config.yaml
d_shared_expert: 0
balance_loss: 0.000445
balance_bias: true
lr_router: 0.00118
norm_eps: 1e-06
tie_embeddings: false
Below are experts of layer 8 (counted from 0) of a mixture-of-experts language model. Rows are named router (the router's row for the expert), gate (a neuron's input weights, with its number), up (a neuron's input weights, with its number) and show model dimensions 0-191. Each number is 128 + 24 x the weight over its row's rms, rounded and kept within 0 to 255. Numbers have three digits each.
Before each expert's rows: "mostly gets" lists some tokens that are sent to it at least half of the time. This comes from a sample of Wikipedia text that the model never trained on.

# expert 1
mostly gets: " local", " Soviet", " Liberal", " Catholic", " German", " Arab"
router:124113101151139141155140078120108143170119154154160147121123119101091121113116125153157146142120102104162117146121136087137139141093135151118103114160101110136094150129138090145101162073122149079144088107134104160101144107070114121118152093142114127112127069138152169196109120110174156178133140105137104091150161145077170075137135153131094120092153148149141154133109163143167127149133145116131109139157118166149116143102126132116126135118142099138141125140143144140116136138127098117109104137111137120134152182150098161176108115146155139138108156131143151144128142134143098091
gate1:126134095173138147114098125186140143151094147140135193119119127122121137114126170152129133139102155122143128161135164100119068132118136171140096121140127117164124145115141131138092110113118141167110147075122052134136113142109109136106130131104103140117095122123109121131131148100135136133135167182103137151169071147099147132137124144121121134136107159151153155123126134093100093151140145111178119127131105096143150150093115103110117110124139142137077139164174109088125137153144135139134133099144117111159108146105157141146130085144188182128131122141094141181115156133094105112
up1:134141126139185114137079122103158102118137148103162131107132142146115092135135092113066130152116162142139126128110128068098126073125152129178136131141090123113111152114131127131090100108112105082137149147094113124080093151108076165148123141155168144147124096126122132135133110103143110147151142154108124094106108111101135188155137126144110120120159109105117123146115128122120165167110109168087107120119148139149099159125147162106096122106134134148152104159154126110093130104129151090110096117094147106110097144121098171107111113102151131106108121124116098093161172115140112078

# expert 12
mostly gets: " during", " After", " final", " week", " after", " Championship"
router:103108124109123134143124132073124138137162102148171137129156148129083110124112115126172113121117096114134116137166135102142113152093141175095086098136130127144143141131109119131103152126112138119189129124130108110097110116130118120111139121158128106078146111133124122159091119114185136161139092117109079118168117138096147122106124115185103156125141118142165127111108150134134115141150139108092094148099149132148060166134084120105110125109162099136102148134142134153128143118087126086108129132133171173072121122164120124135095098094144115145061150156136125132098119119184115111
gate1:113173123108159073126102131131108130126131139148079117104188141102086155163152116141168139120129120132137130138103110110124133147090152145140079143126100107132128073155143088115078127122111139127100155132158172130115102121144131121136142077110128122126111148116154160149133123118128137178138127109142114144060125164157150152073112132167095145118107077135133101147131127168131153121133157151133091112105099129111087141115115135149155148141121123109107176106147108139125100143101124099072147147142119177079147133145100148149141105152111146120138160096121144104125166162144109118
up1:122133101100158125127129093153123122135143138186071171118134146117081114153129107126138132133196120097162152120123126072149104134145120126120128122176139068134117170107175133122152160162120165190108128141100174156125111156067124111121148167132108121142068119121138140178129134130164120143097138109129137105102139144140127135101133164177108162133159109096085116110116147150162135156134140160125096136097134131123094142132148112107163143163136110098105134107107104159133126135112148137124142135120145155129149174130102155162130145104111150122155102119106136106114139150131140136

# expert 19
mostly gets: " Ar", " Car", " Ab", " Am", " Ed", " Cal"
router:125083080135148127129102090129129130131106098139122125119110129092145127122120157121159119127132128107135094186125161127128115134119154123138126129142130094098146157144123104183063119104114161114156129141111109141105102123134174149107149099151124139112145099146098151179128135123142138126142121127103111107137167175112135129129095152163113135113151134188140138124164136134165099182139151097107152181071114125171157129116115151125159150091159084153113113141145128190130162151092173109115116153133114102075131127155123166130119096125129115125092146135174148134133117117163123130
gate2:162128102156135132156152145121140118170142108109119123138125140130117155137080159083145137159135119153122144158146083114100107130108107103138146115145182091079159126092161165156126144083106139137151163161150105136133134122165168109106116127132138109087123101131112122142122178108120116133089118124096082098142137161119146129135110142126144165134124125138115142157132101156112136149112108153159113116159126122166131089110098111132164101094133161112141123150111118124157171116151106088136122130116122105129117140162181136079163127142151151102138075103163179129164131106138169185
up2:136142132144121108125126109140107167072151147142116136109147038125125106127143143123151129113152164124136095147103133107124143143167135145138138144161125145127142156069129157117162118125123147122120130115130161114132076144101094116154122098107132193121112137157118113117120115130141154130088185168151111136082145154120092111133132135105166143122103127087094117129148177142185108118124137116125154120124145122139084121098167146117140165097106173117168081128148158128133160124147135135159127117168138097124110153148134107131074109138089158117107119136145119091141150109105102082

# expert 21
mostly gets: " (", " \"", "(", " (C", " (S", "===="
router:109125072131120140099139100085151176089103069153088147128145150105131155095120141123127120095097115098137121133153158149129097137062123119138137115140110135105148144133141115152134121116117163113112096114171144134101121075124172166155124104182132090093166078133130156163118107126115118124144134117140120125149146156135124110132133156142115175114126144108143164128184174161129106110161134106116136134081138157132141157100091093128100140130123113079120113121127134139108125113106123130097123128101153124080147133166138167125109114128167132162083084120121131142116151106123109092
gate3:142140143127130105144118153106126150138086129119148139150132182148143161172098123114154143173103132155129138120064144116111139113103120112112112153153120087151148145110139126192108094104126127120131098129104125143084156159138149116099117159160119113102161114121115098101130079177109144139088160181131102144152106148173124137135135154093075139141100117117130090132120092127076103133150132111134124148127147122138148127128125099086148172136129132132154130123108105122151139114106141121157176176159117143151165143111159178135105158153098099099101110138144101152159127141090160125
up3:146119136171099133139092132182106173138140118130161153057121123107144114126146126113100105121198181124152135143127135136121158160147086155114139164133139148150097150130165139163077132176112185131120095129133118092132184131158119102123119183119155151137134103147089112119057141125123119121152081140171095105131123128103127119134100126150130147108121067130139134154137117124156109104102149126119120134109167105088099122138130142109123151148130110085137113101119116130121127144116127148143147117123112126109087108136129120095169126104149122105155158157104153144138098126107139140

# expert 7
mostly gets: "°N", "|---|---|---|---|---|", "|---|---|---|---|---|---|", "|---|---|---|", "°W", "|---|---|---|---|"
router:125125124172131122146162160073156160162115146165099122108142155107111119125158157123141116116120122115141085181140112105145129122085132141124097135121120158124174128157135086154113126143119102072129119068173119123110137092121122107150156100129125129099153111128095138157108086118155149111142083131081098147173130143115156124121136170130155094122177127117136145051161138139142113172116130078113142154129144158172122100088107115123093148080116103107112150086159143143120163119156140103114122168127125115120139127124139132134106124097148140116130128143117125133146138105127102090
gate2:159123125127174132160059157109134139112111116104115133125182099118114169119140164140086108133111154150113074172145127122148122131132119158139137137141105124135089122127119116146138140134146135097140108150072209125148109106143166130165131136124085134134134121143093136120152125113139119159160132162141168097095104136107123147151124136144090133133132085141109124100120135120140168138109141111139146120120142158107135083096160117141144158186142135141155174090102143180111127136121108139115118158165088129141121137145113100099163095144118114152106107131167128113157152072172124138
up2:095153085117118165149130133125136143173183119129112137151151124117119198120148160153106125136123133132140135128138129132169099123127086160134136145188117129137125110090114102135144150108175154118112141114145145102128117152125109130155119120141133131121095130170104171093168133122141118151141155174087133130122126110113077151096129157076098107143128153093149123087102117121150134130112129127127115099120141161111121103118157104112136104176147079165113159126146123137128085176087104167088134172132110148125099079147117149177146156109137094142093147137159121133125128101115148159

# expert 8
mostly gets: " V", " N", " Q", " M", " Z", " K"
router:123140070110133112109134125147146169166111089136111145136156140095096145117133155144143125081099110123155124117149140135116106146128146116089116089139117158128167157172141107133121127136151144156123143123117096144146133052095163139134115090183118101114142099145147155145148113109160159147104077079121105121114142142080169096109113124133135135105137174111165157141145116112113084143162139131137110161097106137156129132113109117134087120093174099140113125108116143151143140136144168102116134146131172131127130166165126169143099106101172125164123149138130127116102149127153096080
gate2:121092094134082133164118118123154143122148132145104146151156164165115114137128086143136104149110134156087070103089167155084092146136099151155122157136122125134153118118089109086125102121152148098098180144114125124094107183111148136158161135147114097122131135170130108129123093114096140131158132127126107134165120120180121114122138117172152159130133137128128138144108189111125137117146077131171111158134150127110107114157165139147138145140108160145108121176147135135132116118144141133125135141084151113121169125126123092149131153106131142178207136099103142137110145116150150155
up2:159151128093119158106121111141096090117130097115083127077113095136172169132123135093140104128146149128142090151126168084126140135110135161131129150129134138187162130155131135124127170149136136123148165163168146120119100112092122172153094133144136127138090083137130111130095134156123070151146137094102103141156161131164113130091135139134148152098125143157144151176124124117119146086136142081108147081184150141128135132122131128120127139142109132126119139156136157154137170135118098101137120168165117084119166094158141122124107148121130121098133115139170145113147078111097155083

# expert 6
mostly gets: " (aged", "–6,", " 6–", " 3:", " FW", " 4:"
router:094130114111128099152120148099186138121112116115129129133137144111122165088121107131158117097086092129150112140132117088156115135103126127147136104134108121086137112163140119121107109113118137115183123064132114139142130066124151152135148078142129142105173101131131161124139108109162147131130104122086078097169150139124138124130145150136088112137174152106129116131086127160145121149132196121135134167104123149156109124140069114141117141129145081127112117119170140160113132114119184065124143128136122151140148138189127125140107091137139126149123137143125140106073157081132119144
gate3:124108145124143139174119152106169107137152146118094112109172144106131129130142136142125117184126102142136145113134137190108136114143136116125110155126134118115062079133151095133154083132134140153081156111102117149076100129122155162130115144134146151123089122120188107143115079079148121114140123136140128153086126105156163118142154102135099124127148109108129125110148112132119169102112145139122114163112103066133109178172142103161136138129135168124125105128123099148087113115122129158126105125107149169133137142139153149157083109102106156193167137155140104157128135144123165121
up3:068130150145077135150180104137151095088159145136090097145168103135096135134130134096160103122096152146186108140124127128153127120134186122156125118115136127145109109115127155165113100054137147080131090092139118102151108100110131109121129130177146131141124131131174126089106117131108125156146112141150165148127130136131133145125114117097093144153167105115122205107107142150155153098125133166106138132132096093114114176109137128121132143101132111068114134117101147145141131100098145137146130112142139141109117177130140156130110109161150114118124135155143125104100167123116159152

# expert 17
mostly gets: " 199", " information", " 197", " 196", " 198", "–201"
router:124117132114128155123126145108127138159161114158153147134112143120115152091087172139164109104098100112174064126129131095120141147067144133121135100160090145117152115151132112157109169099117132120129098105162119092130131127105094186133151082150146129097144111166145175140117126083149126126126152139122121116150126161115136101132141144141137157139159164166155146115116151122121085131132160085133104125158145126156079125093148112117100132124154060114135155133146120155102161108140139095090096141134133174112118163146105154138110090118137165141078134131158155135113139133159114145
gate1:134141120138123147112129124117138111132108127122163126106077174115119095146125147139143118151152112059134098139147125117107087150136113132101167159108077133123140129116110100176115101141114159097121121120144104089122156148094141117148131103133125105118116190111149135105089158166114080085113130134112112162090161129136129126123111160148200098116162133144136148100092164094149180099127097134133151131145130140123094150097160101113055160110141144152112124118080140116113125105163117113130162132142119141134122129129118143099132121141146114103109126117164153110072112099131132089
up1:130112129204142134112122079119133098128141125083101148150131128146148138104148069109158080125134152109081159146118127133102123144141137119136089111126185136119129107125153132095115146155101142142102116149152131075131120140117162129129121103113170146142192123146118127189106092148116156131159151118164172132180125150124140121145166154096100126115111129103125121140094128134101123125141159148096185086119149155118101109121127138127174116125134136148096120138119093145121136138117144091085122095130100157106154115103135094177140152096134137150123147160149094106113128127163142107

# expert 10
mostly gets: "″N", "′", " Coordinates:", "==See", " •", "Scientific"
router:098107072121123130156128124097118147146128090147125103138135125126115164108086150107136083090123120103149103137189118112144098142128128153091101097147134165100127166124163112177097124155133135097141127090151094162161147099079163132149144046159113142150149124153113124128113118116130116144128135130095125125157136119115124116129121138131102125111147176103130155079174143162116105126099152107089109125134141153173101161133132097102087162130130106108117170131127128144108125077112145075122097120104118152162142134161142131127118117142124119066111152130147114132090140128131141121
gate1:125111165119173121150062146157114161135106111148139128151128103078135157164109102132169137138127058147102120148086144170160082151110127113149152127134121155144134120116133112106123122172073183110093125109142175100105114159115175121108129085138121122119136164130140133136157139111115123117124159124088139114117143137117135118157102113166115147075144129133134136126143118121100181136127135096146148165122131131098138127140140131127120150118184127150138186128174136129168108097174128144146132122152127113137148151129157127163155132113120153126140166137145089143128127161074154115
up1:161088105154127099124074151120152155127154126103116135153122133115109103132093121106075157116121125103093103110090130138123142134162142126127096117101162145137138108085128107123102129126095121103126136154097124099104139148124106119097167123171082146141112109111119103153175142132098088147134087148158124159119161119146156139134113124164088112063116129162133139097171149108120175138151134125144115146132086183130139099111119153128088142098144122131118116124150127094103191124147105151109087120114180111132100127149129115146144157152118067125136143124119136118110125184094125146

# expert 2
mostly gets: " by:", " Born:", "|", " Kingdom:", " Released:", "="
router:128107115111152170147148122093170184117133120138142120102145133123135168107137115152141107122083111110140093168116132121123095143107147120116095108134120120132153163128164104158116103095136124072124117088137094166086154123133145126084126097123117098135154116134138161148118102128136143161152090101080144141146157133093130114146118139131110127142174150137136133125176169144175119127125129109109129147139156150150093169099084101147102161122173127113115131082183157167105144105103161101113102156107139150118155139165083136142106132128159140118119090155117187150127148110138122128
gate2:127130095089078114139157087073171133115185128130104132123125153178123140164113107129100106100110098163087129118143152125112076149104117165149125126130129136103149124089162120129118081163102180155103124112116069104153160110141123110096088125144132150169169118130099126115125098101116162115152165117135130139143124123099152080118179169091147102118116110136110142126142103124108130089123162147134106109129165112157121159151099137114100110142154123126119160186125125110100152141122128150130143158157106118119132119141100107129118129106137115134087159117120133112130131108151156085
up2:136133154093092142139133116140098091117121129134112129119088153086107098079123112123159111131169127062153088138151129119114108171150117131122154126079089138149129143114105169142120149116117137178091164165155098170187114119096125095101096121162124141103114138141122117103107159126121111166156151136135158160118094176149119130098134121141115108087092143109134109103091155120127120155116131164130122179146092116101138124133122146138138149142135129142120130126129173114161146157146153158111161143120186140168120125109157118112141098139110168146119134135108162141116143160116076146

# expert 15
mostly gets: " which", " when", " while", "\".", "ed.", " This"
router:116093116147155149123126166094181140140155092138160155116158165119083132132124124118122121129131119109155134137135114113181100128087180140131105134128122105110144123145172111161127147098101159128126134105178090142118088064095159151084118114136098134120146107169104131147103108096132135127124136108090119150156152126085137079158119150173124171134151113168124165120109162131172110160161152127114106153148152116163146129124097103096103147117151130146119149121138140147089143093116122099111082127120123128074126122147101138166092108117157141159107119134139124153114138092151114135
gate1:118151125175104075144128122110156146106106105120111121124148107095157157164125115144123120121138119150159109096098137113140106143166102162124120109125153138115124152134143164155140103148082126131094111146095150156139129130147133143186096131141159098126169091126098083126142118157119083137114136072150122101144113161095114131124108151143128163163160181134151123130150117171112102116122122123150101145172097151129146100106120170083146138170125121099124120122125131117143128106126112155150118076091129142086116132124066114152149155069103130094133114179145143122110121154093147133
up1:118161160096128170111097159093123115136083101130109122139114099114151125147164112098146088097117106102171095116139127123161116096085120131150109151108155128122125099163148138098121125137148134107126112125136104091126092176111110104111138159117154166131099162153151141132112156073115146132120109131098110085122151139108174169133117107127073092116149119090121111127147080152140172157116183150115106135107156162091131164154130125132155117127181144113120127148136097095107108124116137104144157127135118116159100156135126139126122111160141104124137154126102126150120180102113059125